Experts of a small language model: a variant of SOAP for the experts.
Below are experts of layer 2 (counted from 0) of a mixture-of-experts language model. Rows are named router (the router's row for the expert), gate (a neuron's input weights, with its number), up (a neuron's input weights, with its number) and show model dimensions 0-255. Each number is 500 + 50 x the weight over its row's rms, rounded and kept within 0 to 999. Numbers have three digits each.
After each expert's rows: "gets" lists some tokens that make up at least twice as much of what it gets as of all text. This comes from a sample of Wikipedia text that the model never trained on. Tokens count by the router's weight.

# expert 14
router:537539458531492457465596542463499441501476487532649527482588450474569449477438410475495594517597552553429510525465492452461461480457481536553586523529490470484473525457421488485500487516527495496476496488529509571520570478455498463520553594501374518480503598513516508566462480498518498475488459532513427554513398564447551507546450553505460400413555478543481524551499574580472485487610468454476440400482499387551469396481457474540506611454574511548411595477470543578533505495480534484500530499530528554402507426524551550515602504506487498486460552521523481552566547590386483559490444519456546628529465532577411533545464515451545554413478550543504445537497485521522474613553454433481428488518401500512527398503506534501503556467473479447604506524455498469479588441578494
gate0:472543558602518542481457495534506524492437493510573488481455504511590545441559440411499419532533497503507561524540392575464479429488522489502511538501480506562522503495527441500433539506413505567515458551475468529480542535517415483533522506513529450653556496480391426490374511453427477454498500470495567456456487581431539485445330442519494557579554526470543505469513548434506499448573447413437513471530555539386592518443457522523555528452463506510512544460488560432485533548420463635479484548454514498466448475545482437515555518509548433539477589565460468511548487499509563580586505485498432558570501561534527522489559500480512530532658431548539519585546578473536542479539549655504477489493416529486486569445498513523543472534402531462544453557495488471546562422473451
up0:501443500492494547536489555513507527437520512490434538523599411496476477545489474506442543455408538551491501563412588379565500456562446516532505487479515526472480492524549458561583464500536574534461569529577511528522386559433615564462476425489507508393484525491557534447538497533514496560497481574534453492552534465555416457471583515499580428467466470555416570529482408475486522560402588603528480529523454427570373479545490557418442460526530418478507493442528405589473448492613510436508547491500482462508471514430492508455467592510559544486586484433486477395551461461485517446480446476413482479461547514527513472564440537480455424481402567518434467422461485465545423470455462433526521512527529460601494413529462419526538479506572445519482455379489523552493442514479480
gets: "\n\n", " |\n\n", ".\n\n", ")\n\n", " |\n", "|---|---|---|---"

# expert 40
router:500475496511570464403522479520473477478493417496567508450503470570537545490432454474490537591418557512374596507554558543484400496506475536536491507480505514510600527542545533420545441512464582431541627524535511504415491536536410476485487533405494503514418552510496456561556451579488460508522551547562553484444451531403566507663540565520509474486520426531521532607527490549511491501536524476492533406410531465529456456462439532561499482460450502499502544510512433494498504557502515507479531527546528518515556482566525519506513547378542615440550545503552533504509570611462463533388442483528562597500506574549446579596457575424512496446489425536483468495468524569501472535529469422534543529552387506516550407504481595421447505427415502520531473467494402565551510541533521
gate0:563471437469468487490556501569434491542481450533513440576471381539492493519432440479475527508484503595478570588544571496595421552543566446484566475453580506465579651519513509386470515513533487521502502549546462511456519521379468466457496577483443533390597504500407484533483495627538615540510488544551500455477444529484482463532512513464441459458589439508537480529552519477569380537566520460611459523403596460498424477435593498583446463486444536576449506513479490542570520526564530577459494489573540598531581543491582555493442466548567498499484471485453573480480507492451505519478441529489436511499505460605500504508560517512551490462499444525486495549436565510550474529462508515547552466498477367426507493522470481467521525498555539556597494475546519468385442516437461
up0:543490470480433528476556520536451529545477424514498398572496398542459488533420404470530491513453527577503610596531589515561439586520561397463587491420574501482592598502522512397471519495500494533493538534524495493478495561426477487471499572470427531392532529452442482550450524622511610550500489547561483462499493496495486514557495479461428451480580463495552512561573520461586397490551488474595468481397610476517437467478550480532453468470445514548441495537481529529587533526606520579460490505572526507558572558517571573470428500556582516502492463499485554527490537518455523484466489518525398481467533446589482513530586473487563486471494415489502468540450544471562539558476504455566565470509459362439538473491452477448498489480562514525571502527575543468375475513434436
gets: "y", " O", " Y", " al", " U", " E"

# expert 7
router:473473506537588459437558534465390506516405504507500523531434443534441462562530508541460586481436489480465498496583504448568404471556551420480554592488548460421528514547487498493487408514468489505482492412503476529440497470482548466478501466526479544460484510553431567572465478529555499471550384536522422460523474551484503515600482482570479463424568444514446545584467523519486403504545445464503500393425568440500432445435406488560547544507538458555505516409416497577490498559490585525510486457545448516454585496496476533450472516442590556498544506523475486475518562531429520536465478608507537577505393471561428565586487529449545528505538453609448438487513514539646500527532417489530509489515381470504464458484552497417441534410432410470456469562551386535567512445544509
gate0:484409548534544589433514495547435543475534522483470513407398443535505454447450531434430497520546476457477512549507400487502424453504489466490581504550477478488603511459489519531483604582593469590538472471532476479547524503487435506396489488481452518501533580462453490448458440470455509431497499542538436553561530524494412450600496542570563536462472437434477587538558494469530486503516408489545567423428574509586527501476516503508592455544565485480500489473394523591510436440485494615496424501560482504482491498559513469565512568431543414426491481433418482472449568537516446450453501520471578516537489519542464599579504513531531504447510498636350568509502518528597566515546391459482460538478418519558487530532486605569513481455440481559475559588453493520539520531457539
up0:530415565515529579434493469524469529495523515486479479405421453520531434421442512488461509537554498451499465499503398501502421454519493494496548503564458473487593535443507508525457596593568475584529490512558452482508516523499440512375508478489479485477529606444449474435447441473510481402502469523511431573566495543502389446597535562581562554474486410444495576531516481484567499505535416525527552436470559498538469516471498497508608435543543473455535521440407502580522455465453487604490413490577502530520492502578497466538499575417509418422483472456417455451440533518541444444485492543471547533546507553550456588586496490531550512507513534643340568470507530502588565496512377471478446529457436524555491486535497612568502528506423524545469552574446487504556540515460552
gets: " I", "I", " E", " me", "E", " we"

# expert 24
router:586498520522549487427645521473518513482486470586562480496506557556519540520458437489498519535531545515486534492524502483549410459540512474539514518482503518463529627529595527444530546446477501439541544513519526504411504362521452432405533513511506485494568443522474531563437550489526524504517410571468531462457474537449546432578479504458461476513547426448580515634433611533573429540549465462522549455415497519513395427495439400554505566443536537587449544477527533418523555532412463528504475491456521507403484474535550467553495565459538619505546524582576479412529538531437530586529439527538507557421562500553504600501491553437601471496581445488528512390417577492552493534479440449534440490596472424486565501516533557453504473494473427565491525537513467508500519417489473
gate0:405451556597514477493456480397559482542454528544439506575539471516513357543523532532473575477571449532584574567502475497568449601476486490497538475526592585535451492519527445459488519479547539388497497572539574490534513445523554506561461516524435512495529442550427563573532413449498507553522474468485553379422504505519512577481407486564438520438559530603425548507603536553496441501502458469635451567492524541540515577560394584542534480517521478516481548483447494519541488444506529495413531529518467462486414522507506518533587468500533515497451390449569491538569451501487411571478523564538560504515550586410376484471510468465538439446487544517512578496488457477513427503461544514493401473579509574485561513492502554562491534503442500441511424455440467411539476477453445
up0:432449493548480466474459533425601502479476497447449498582592447448530389506551549508534594499550469593611520524488500488537490537508445482507516453524588587509451513509500520543425555458499528425528517573555534526534470496515579548501481475523483529566480479544439517603468401460513474525525459489451533501527493466501567567482493443503434517486497405540434580478562539553545413464484422420588497509485531497567498550547333617534506461550507489444436559428478483480483529401553580507490475538503462459488430535563510433502564412491486561406490430558493476525600518481513384554459465612499537516537554639426409527528553530484544469489470583548525622465507445474517426438461548523516357501558472513513510471489525491482488493489510432439504456460491434485487467489467432
gets: "–", "ers", " State", "S", "E", "R"

# expert 137
router:535535501514476469482520508504496468481496534470562567531531490521509405476523595400369533448468453441448549511545582493491489557510485490530533539601469475468531436467481463469583503508485446517424567373546533545504616484552386414464454502545443535494491409511507503581515510482556562477502442482555478474437493489464479504601469432566476439458587499430466504512456532525454495518600548451598481441527501475502457488501384448582602552474486413492478507546495517574456433480373528526571481495495557534413523471513472489551447513463526452479649479485469468533556517575526428494474394539461504532428511538523459490516488588403557516407514438482443467480492548517503459558483498435501457416598464488529438428406560533483451499468431441488566393516571406489550507467464546
gate0:494560426602501440573513569600498507393501534431511547564549470446470557437535466505571626474459498530541478410522493429443499507478566512427456480490407469464478473562527395445581520455457522490430478505468494493466561544460501457525468475496559515612513531462550489566467492590548481569511476371376522467511534616493517585448417541603432439400520550459557394551471477547485536556474532485528475559526439492486535543508461580564470472450483577513505455626497504501571536491489534430488494488436499530437450489611522528567514539540507509463537459476567614399516546559446409474440521536565529496506510537539524434431510470488464474493508452497498518511502498475487626523518503476469517412501521484431527514472439485503340485486549562494466561515475511575511450545539463
up0:531438562404505547423498445418535515604517472618526455451456528555529457504474523500455384551544486427447533587461520572534488502527439466550549506515591519540522502424485579558436470521527502494555522491511533516487410452546492528487558522488455482410482470522487517386526477415456556441472512623610493550515470360485475413543610482400581573586470459531428574458522495442481460434542478497487515440502542500511425462489544387451494521558519420472486542376518486515444482502496456522517492513570510441565572505398435462458470457465504470556449536531440391602475442480590585509538495452463470477500513464473499570569501558522494519527495565534502459488475483518499379506475473530521457580499469504554484485549564506520631488510438413473558441498523491431521545471464535
gets: " |\n", ".\n\n", " |\n\n", "\n\n", " =\n\n", ".\"\n\n"

# expert 219
router:493531477479488519550530504552419532452454456506559609511526503573514546516571502469448458530468472474406568495589510467488411487564547497494583526471621510554474583558429553454485506476506557459486532428506502595450484528477492537433553498440555496511495550480493464565528651509513517438473496596542442475513555607556550497498550461540446499382462488465482544514482523561403443566526469451519447529402535506646496499421535451507580485473537514517474533522427519563567545497455467511432416467470508463424500471495445597478496583473537526515584533567515444500423663472528535534450440533467608526530412541558515456512515550446512505404382445543457485494420492524541473553511466594518425473505413471556529516464497559478512581437496430532553450478496579493441490534490468
gate0:470437439466516512523496408494510439465532573495439449455494566527420479512509442473540527532499434416497504447474518476465545476615522555527431534461419603515555587416446458500512506477466513521528432500557450445474472460495494451436500459451458469472485518558507458483376577530480404309488529539533526501405478495512666480446481509448492531522544538502427517428427561550495508565540596598501475497553532467528469479398420521500524509477475388475367486489545390505510523523448518488499444511489504554490525497593535491532571477528476511532558544439506533514513519538535433451584390492465439491485503607454516490495570506513477577515589513465333462535484571534472482501541539475445429432461495415481412505451517499513504539533515524576524465537483497527563508490387544
up0:443501511456580488508559492451578538401531526499521500488545562480498501452447508479521534556473497455572510558504574496543601591486586576553415535529470422425557497394439477410492535469497483532490469511558491467543498430596507542485573461423503468392566462544522468511474466572496434511432510480411513405526643475381518483446466522519446444425500525460555510501453545516538436478513561464527509492486404434477427535476403491444540570541502348488460446455482492437570550569429508452515568499487536507465483463543445458548496485537468486517526471486532514532464485553393470475610529478393492550411487555491543448492456448422545479476497537400535456602444543468393590480529472474577452539473539510508507528506575478472530572564489508441536506555506441412567553431449493
gets: " S", " H", " C", " L", " W", " P"

# expert 103
router:542540526574542483469519484454468552465530415503547532541470428524470491423460464521567451514547408489374522510479483449495489563505535540510540524530529440453562492488516437498456482524466557502416553440504462594505498479433440521379486538511511530468439509476485514550488548461512510488532479531520517479517407515408517570588519522515478414454583412519498570577501634490472487464532515465623459421483510505493440495485493520518520537496523467529576563511478553633490445537435462567492476493515518538461540508571481539574548529439576530492508452513489478509512535597493458564412456614508535595501538501527443537561516468452573549466451439465517473485473536545678462600496483498530489345510531452516526471516503570427390572515479474567472380585461422546579523407457411
gate0:515454512585461374504501548508474513500484511448477517389491537452474556460508390518478540524471476438430436473473466490573497462450440473477580540601472464500456433467547550521534551510541532505484449520438568500508502493524520440518626613456495506423579558612554494535549421515546486512409541578523516438481524497398489544409519432524489565413486512569502536497582482536452442530572531429532547566402516441466430538531525589510520483459466494522462434504501410479475508599424452485570504377464588654486379452570496556511522535466553492584487474478636470468578488534510467455516498572465566496467552469503426433575439489430459421468503472499548478545514548489501471536565538534467431534536508462525465515526533497529492532397478557476518435506533457454530465456497582
up0:531513504586471479494462505554456562529512583470499399512441497476490449495463437528502549473501581481519495506476518514480525510524380570545587479522424498518517493507527545501530567480450571539511535538443452469518450545450481485479485611488468528554617482571549561510520496582545582505538550548530545523509543509452586550341562423562493528471535485531584516489580525515485550481501659445497529452429525550410520493460573497537594596458466579498422485529556595461453455501517474395489572423487487623535491562475441482573486416530495452535514468469601498519568495487510511410487545509507456491536581533498447518512455548479386407555533513561530495531598482497412476457497542549448507595462559520504538407491460477531512575416545586455467434537536529594468443445455479
gets: ".\n\n", "|", "-", ".\n", " |\n\n", "."

# expert 119
router:363466512488466563577537544456486507534478495551443528423543505509516558562501519471443454482477428517583523456583423448459488508468519494521506478340615484499429539550528504476455538580453597501520465469477429488485461540440621556512554504496484404479461496450473534481573593514498550455430565456454538408451490540506526459493532479416467482482474490507523551571560437478420578534488497496456523532453431506518483576454487522422437404475511566495435548538406476461575588513544532459458467494475495467485526454478423574450548485500566481562439513472531576492336544374525598510525446502536556500523507441470497445495522483503564578486379514478480550510476435539634504532554473621524484498459464484496477590476423591522503494493553430498513523438542552506431472552501537
gate0:467491517511550621402496508604553573502487523465454582517515430400438443498429531553538608501498529542461512345555477441431553517421493480437521567600465487508523648438444471507485537418526501469411502526449484546522641468581495489531523568478443565497470489445425515482476559506463469609510496577424497553456470497521489479546458473355475478532538467510479528567462527564601516533540424548593423555546519508476438471546490513616459505509459497555541431522456467484439495518492398563493473510533565525510530505580523503527533490456522593495520437512574547472458465531452441590494529535518462578513487551557527500521478495472550541476537447502470476467470525557482494567503506452501469485627517428499486479531546560419478531391519510510555497475437433443586524509597486
up0:512532445480548489471586492535461552442562464554416559550481389496521524505404562557507432422550595582419519465498532480460541444546499432460521568472453483464545539491468554526425572513568511460474523407550471489489483494518465433522480441586493512589427411505562499545562545462508510432481472549488529564372552526492454465543529510415469423431479492497477483410441445488464495487461499595526519482565391537563486543475533462447386422532535569510592495515529559529429474472492461465504551509492541410567516538699457511489498435472527462542524540467534457513472463560521524528587423506535442546585454490563532553445511532547505476538535530395502582491515505488532431500406527502533520453474578561480524557517520557465604460514543547472434467573372511484525478429454466
gets: " G", " D", " C", " F", " R", " B"